Weights of a small mixture-of-experts language model, trained from scratch on English Wikipedia.
Size: 8 layers, width 448, vocabulary 14605.
Experts: 128 experts in each of 4 layers, 96 quick GELU neurons an expert, 8 picks a token, a softmax router.
Training: 310M tokens, 9704 steps.
Below are experts of layer 3 (counted from 0) of a mixture-of-experts language model. Rows are named router (the router's row for the expert), up (a neuron's input weights, with its number) and show model dimensions 112-223. Each number is 128 + 32 x the weight over its row's rms, rounded and kept within 0 to 255. Numbers have three digits each.
After each expert's rows: a language model's description of what the expert responds to. This comes from a sample of Wikipedia text that the model never trained on.

# expert 47
router:103061119126130042110112149147112147087093163095160115156139117113113182133097128125094198142170123114144082089201084086095172154103178120165067091095144172158115125132127188105166080184098187121111074079104181172108162104140084124133136151116101114174108123126102146126076034146116207122107116101087137110165141149098158132126161096148
up0:132146074104151101133137131131139093042114166150105099176141102140121197089095147110131104175179151121152124231128149180087112133088173131102081142149104118096167152071143083082153088072126137128132109157123194147097164150146145111166118086117133140119127163123128078162122050161117160107143129097107173093155084182109155143131112094118
up1:107073152104173120145128155137161119141047154077082113150101111131119168071151124060102116133150090135169114099073134106156159144131130124149130096135232118113112175134197191165148102155106150127085071132137159119085179153156112096163110160117091136131174075176138129068162122093145209115086132115087107116087099143113185135097164125169
up2:117097134145051172104072152116123136051156122135168080130162106135101094137124149119137135160190150156129094116187089105087153187131157098116187175103061121130146096098144137137107111114138142082089134113128126149119100122112162154074151164018193121135069069102179136152070106140133098161125120124090127132168161111152146105121110092148
up3:078104115101111126107105133137161120127179137098121109142175116107062151097068138077076145107094115065213141110190114092124123128118150149109163150101140156112107180126116101164145137173099152138095128090139178151086108177098114100115154148124116152111119122079200156147153079138141134136087118112097067143160147166138193085164161147157
up4:103132092135153087141091120150180120147096127055122050164090142140160170103146108174079108101096107101161170141086054109090160097115117151108109130170214092134102088131167128147130085143090095162093149114112128110099114153135202141150075128129096110110160140136116120137143130120093106095117160124014138100129081104125119163149150185146
up5:147163073130110127112122123149163170159110115124134145144179146116134165147110169130097150163166086131118122136141111123127180161170130141172132120120152133128117085157077200122132098071112175087075123151127090122145204098168086083126116115143124160119165188070082114099097090152095161176115103127087159115138120122119117123183118027135
up6:065093134080116064163149099097159101153081136114114107184186091079149113155145058158156176113085112119170124078095155056156157139180136125081131156147108138153139090155149090149118146181067142132123125091110158108133148130177157139102113156168113129142172112157155130130096126166127122070100146176098157128101082114107162157116152139153
up7:150142170142185122100088107127062086082067169132135120166167117109125095164136088120094071154128105111071071146168164125087154133125141136096126179134122148152114121128059148123104107134145131118091117141098151115141086167151112125084142122090124135116113083176149198160134091117159129147126109104171113139102160114109152133152145168141
Description: Words in sports result table headers and cells such as Gold, Final, Clay, Championships, plus article the mid-sentence.

# expert 54
router:111117067099047076119205139162107126089115163101175097132123129131105137204065095111115142123147103118132087097175096132113139157111143143146136107089117152089108156151160121115121105170132136076160077123108134184094165099132101107194109180111193036181115186121107179132136115130088162087109071108126115128199127180125168078126147131119
up0:144129093118090122139151096130115105126162116113125163135150154138138150167063160087084152106102104133181107078124153152135156121177138054177148080146134149097110119140134190122138063209130137129139136132129069154099200148116084103167120180127153175138046191138084069153122120159132112128137072101113170089172151184127128148125090105170
up1:063155151172153189122155166060107168108140126074161114114163093100108137128179159151140114066114117092151153099128081139133101166132145118075079102123120118082087110148153123149122115123094142095138126074176155114104068068174181081192118154099083114153185137171184172105172147076180143073112112112121053166132153090082125105149117128118
up2:090169108135121121125121157159119108087110131117159150101183086139111097138094057084118081177132155155099140088145191144077155150073154107152069148149177154070181103123108198123188115076144149112103147128124131131116220079092122187113106183144129093124127080182137127151115107114105113108139098158091157218115072128161145120121159140126
up3:153146151113111101219192103079107128173162125142084059132089175115119116107104170126099110103210099127147115078078150114099127127084137119111108140099082140158114125109071110060127140161157109127159081182118194139099087155070116152102085158111122101150134181095123176140155098183127094179115091105121096175164136175149112114101195122148
up4:081146104127045063124117149133072132109159165061106142146124176104086110141111113130102116125156140063135087130207115125121147168121161166123086119132113162120138035136122190129149138121114139115135116144140112120157143176129116072147067146156087107142050143131086161102090127118153163097139160110082105147116121174088089105075105089107
up5:171105158118146108119101114131174153105071123115141105203123122101112202143179093107159120138169112075138110106091090106164147143123050122073133134129146106164082154056116192108145046125070174138094075093116126158156155115162160117127138133103087147176188077149119089117135115132188115144097100146081172112138144143119134119136140100122
up6:178088103089080135112158117162107083147160141116154143143146117151102112141147108126120143132116098133121108111130125099122145117147115127157152150123151114160102100076113122122083094114093104143209167129108125124109156147098155029083123180058131157155102140082104081146114097204122149152115099110149151101148098189111129116096126111160
up7:150115127134112119119149125138173141152126093133124127079176255120137106112168130146091087081165068054141151060160081090109125095111162119156126164086091110140081083133116109125140153097148147212100067167093092157091072137152123125086169140151152065114102199106103159113204105152157056180113106127126107109126134153120104097147122177165
Description: Prepositions in biographies after degrees or service verbs, like from in graduated from, degree in commerce, served as, named for.

# expert 36
router:095142077081102103132122171131139114092111148117196084161132145128105136187080114093077117130124086083142096103134082092133141167084127136129149090092114143095095125121156174118115090169107150018156109098121146138126129143130121130176155209045164078158107116100128162101119101147117167100079143130131102098133164176065158082091156126162
up0:102144170127101134170102173172174106165179128105150131100111116166122133158174163089082122124105124131160218130129137133130131113102127121084145091105113107127084131117109121166069134088116157135107113109149101132154136060120095104177124138183129161152175102142158117115147112090178120187138100165070102131183128105102189102133122155129
up1:080114120109099152133162217125125095168143140160118131130172176121111175106124169126161110082127073135136132128173124135165121107116121106131149097120137144143081164120139076159099144107104118157158119097073106136130093118113109067063133127085088103132113116082124094081061093098107107128117087142136064129134146173066210149163104151168
up2:098104148109111082097129135102160080114149149102141088105100123147129135163156101127156129096114082099160079181083102091138145107145116149165118154136146123139102139149089075159066109170068108121105123133050116128136077109141167084132150102093170177138085128180157065192049076132127147125112170156140129112108106163084146105111167120157
up3:146119097049057062159107164118097085154148142116137151098191121107120092159113114132130155132138163109136058104144158167074127132132142134142121178148144158108113099139141125154081090107075129178188150153198047143071135116135233129147100110145161103112128126159139124146154099178143143142085081098067053190119103136086130138142106127144
up4:086143125122115126146109126146159068183152147119137172115142174119105150103120178109110119069092097189190108099058124118165137124085112161201120106127144132108094143102160171169121150098149164146094114078090089152123073196100146083166101183112104141107114086161188136122157175119137124085095177129065099144110179160104146119158144105183
up5:144124088117126210107066169149166139126106133085134132121198204123109154149171146119103149082097047144158101092094143136148161139162123131191084178123145154092114157152166135099139103113146165170124128121126090121105121154127129038182140157069066161137150137176163132124127080116148200111105173164041119096118102096125176118147109076092
up6:112122127111140141113074095168104077125146145108110164115197146084144117083154147099126121074138056124152111101135095109141152170115118143149132131110156109114058129105134184118161140178144132109095165069099078129107117236142191112178114136058058158130106063143155106137157114130140167097069185108129083162084201153138133092161093106213
up7:172045182113073105092170098107131162131126176161137131087105158186173114155093168088142139099185202199121069167175197108121121110125128111124141101102125109141161151127094073134076137128161117126128104137113081121133114118136140103047154047131115153123127177095152140103147094207086116127144176114195137113148118131099089097089162142103
Description: Prepositions, mostly of, in, from, to, that follow a noun or verb and start a phrase, as in one of, because of, from Talgarth Road.

# expert 5
router:103081099128119131164197139136119134142074149085182137138124154077079185107134143113099165073165117078141122124155120062132133133126162142123074104101133143139111087070162131137108107153101131138135109156099150174131123129130160135172140163079134123139139166103126165107138084197102157140112108146095137171191155174098105097075148086123
up5:164088101138112132143154100049110132099067143119188109150131131206133124135132108119092133179169111127085126123099130082045103170124121119128081140115104131102151090162152100137125109087122128084160128167100170105135131075156130076170164143057128122167128129141097117090119109156132144142143089156150155131169100106117143108133120056119
up6:062137102058117139150151151108136142091084165103121122133144134144119171148108143111080126139149124095173120170100138050133145124151147132058134114115190179088085172048177157121097064166141165130093145122102150154111127128115127143137110152087145107119095129126155113184132031150092155120073126160143106124149151137126124130122148057147
up7:126125115097059126176137146117155086110101192086179059115123103178106143220121140128123148198126078103144104086086131096077186157075116124177126123102120117079167144062111169141091124122102164086126054118150150146154136124139181125156126123108111122152157101150129093104165146146113157127096144177094117128135132132113098109120109121143
up8:110124083105115123164135159136143135109095151140150118074135156176132179176101097105113180156154094106141126057161128101139157140113086119141103097039107118099101062118138147128060118162135156106156121148093147150149140065134134108182127153145191119116087127177116089052137104173109129098144069169102145096154139164120115116099108149107
up9:136127139100161077166128173098138079150173144126137045123110123098128148127085125113135109099139139103123105149125084077098094137135172140102135106136145148070091095095142072109153092173103143065122087124135161165069129138122105165133135111136125109165170097095106111105141111171129164109087159161140149123089133197100112110098154115190
up10:075174091122148097186134138111095137106138157097139110120153134124089157156091106102076137141155107105150142055052107139119155129084073130133149129147139157094179145135104116106145128109131135113126091109122238128100135128128073098168112140087140135150118114127085128095152126210093156102096118117094090179149168145122194139138153122146
up11:129108082123126130074162121107166144120076099097178138120109111163103107108125161072151140112105147100126082129100141057147135176153124131071154163121191159141149178072170157156061121138091154104157125168094151120123157144178155104238108138095138075156117176190144109119148051070076131109105133123167117083139132141133102153123134053213
up12:063178054133087123134101099117151076108109143102106102101118168093118160154103088105088143157163104082130110161134083115176217142171131080130156094122151131133105119130131151161116091147088142123152150077117151156124153097177106060195094174142131084140127110133122105129072131109103186068054171146165095108149087144088135135111151084149
Description: Pipe separators between cells in wiki tables of candidates, results or lists, plus common given names like John, Thomas, Robert.

# expert 35
router:127126092124099081136156137085110130083115165120125126167142128111098144118090098097107160152176129077110115134193100092077137150117167112153092077083120171131145100118136204139159105180065199085133114089093159135130161079165096130115116141061112166156115108134107128090094085142107195126090142092127152112133185154064145116138154068153
up0:118087080072181123130143138163150168141138174093156129126182114086101183120083096084109127140122095053195184148149075070179168146109089125101146084105190139121117106047153182171106075113152140097098107081095134108109153124161164135188109174141107041157142126166127154134131103144118080144140068187136106090123173125093143118142132110164
up1:118093049086114143155197121093135142183129117151145097125150180127127167170071173147133168116136077160162152119076109115172147157121143105080152096069125145031107146100155195095152142148126167112128168081101137121090142179081226105133123176131100077157132135109115104110149086152125130158111081136112101130145166161040103173144116127101
up2:108093088085167126097114158135169128160207100107137138098108137046118176112120175150156117161160104082126166159167110115154140113150083064107145036113199108112111122111150161136125108102187117126158165134020088097096101136152166122114165152135093110083180155140161167114144134167093122177133141126166118155135143097103107120134136176108
up3:070084166058040099123171093133201115147096134073106120122116168131148121076143115115110101147107078094132167138131052087116121167109157106148134139130111143149079135106159124189110147148094178072120093139152207138152103103133094113104107163062161120143105156155153107076187087105150147109103137102109085099107095116182040152139143067184
up4:090172144120131152173157156129158157120125106096130093150110147138139113147139138134136124110123130106118176121127142169131160094149119084141131132149143092087119141152155094186069068120132102158122120110109119122124118127154137189123084116126137131161133142145080189112147063146077157111086136126078138089121084130141136075115132100099
up5:117148139075112122061146137153105103176112130145153112098140184079114137196080132140108132138133130121101169154142077110108127180181175047105125051078081143093101114103203144161153153153105181075159138096114107136146134071154132177171142151047147123177094074098051110038160102147082176059048161148199093073135149134053195134067153147157
up6:133170135086142187108167126099132099120146139103171129174186158071062143140068106112042103099158108072152074080159144184180151171193161098117056107106131147096116072121175124163161077106083151112154127120136090122140117118138152104153150214059097153163119070091119161131137128127074131124100111173073119152140155100095164133096103102160
up7:150158111116118118124164078045149097098128133165157064147140127179144155144039071110117132168097135122151158117129147092070138108148149095132177076117110108068156069103105134144056147129105119119138124134096154127125058108094166161120169124126175126123123131123140095146149133143180129068124171126145120097111060180175170164185172156077
Description: Prepositions and articles like at, in, the opening sports event descriptions ("tournament at the"), plus title = signs.

# expert 44
router:076076112108122135159176158161146125128141181103157107145122214113122174147084148114107151081160082100182145084123099059133142140095155090100099099081115135131102096102131124143132111131100148128134076117152155174119095089149101108150160128090118070162159144114161178074098135185088164120109133139089099138173173151124183111119143143187
up0:115118089117182083149095201099106148048089171112163101139132094065125145150121081149135201125124152066137116078123059120121132149127153165179107080118219154122150114138151147116073089183099134109134152134147155117101129106145133136153103158141079174140161069146120152175076085056139140094089137124140148113143094124103110114135144119114
up1:174160142073105128073156091056102147106131137119185068156123064095134133110070083081117090134147131147099084148204129122101086134106080153131151100131117110100075130109096091130123097120143135085119117128132129146142149129224168117131161125097144112167118100117096120146172096121102057133140149191171127116131178120094160125146133058110
up2:113140105102102175135149140056136093142146131132125075115133129189077155110053115091121177093120133160156134118115052127161126141095137078080167121111103105081149104129132186115118042094109146113139138156176176167113089175141097106152120178093120163148142102156120119119130139112106151111106131185052173160141157183119205047158158086128
up3:121060100096129029178096137073071082169140180111109099125161153110088102187116065127139152115138151118136126080131124145108118185122155116158157103097167156091102098152121156160108122114090234103143139048075125120092114104166114156103079142132140103133131097175112154117117101128110205165064202106099088128064129130101182140156137118104
up4:085103168157126119199152179136148105149139155131125130133087132126106157129135110129146164079123175207216178114082120094110117116128133083111145070048077097108189064118215093183088157122089135114206120124173128111140095103137077139113153121065193085162145078135190171069159180144147121099098098117101159103126155168156158081089153128139
up5:124089091121169091155150101127176120155089130136154145157112072168113127123118115088108139175119124157213144096159131089021090123102120152154114044132120102122181169088189184181092165125127103118139055129085113161117113185149141097108115134151118107131148135108152150095150156153146121153150086074124155180164078157140145128150111147131
up6:098193119142064140130086133121111148116113099142118109175223141104147111196107112113064135147155119137128178100133104115112121104112098109195139084086131115117135175150103136116165129093162154146101161166105088125133085133116108170090089164135135149084125145113172123109152110169145145179077217119075119151129186111139089119232135117079
up7:150058139093137059108100094142133100117052179084158133173078136159101188116086172080137138127166110151131118115112138134077156122094137148100150099132160137175110138162121176090064107124121140129071146100098161166118115149111154070092120126093132105147161151128116077148163133111115145125150133093103073127121114130124176120173161122110
Description: Opening quote marks and the first letter fused to them, as in "F, "The, (", starting quoted reviews or titles.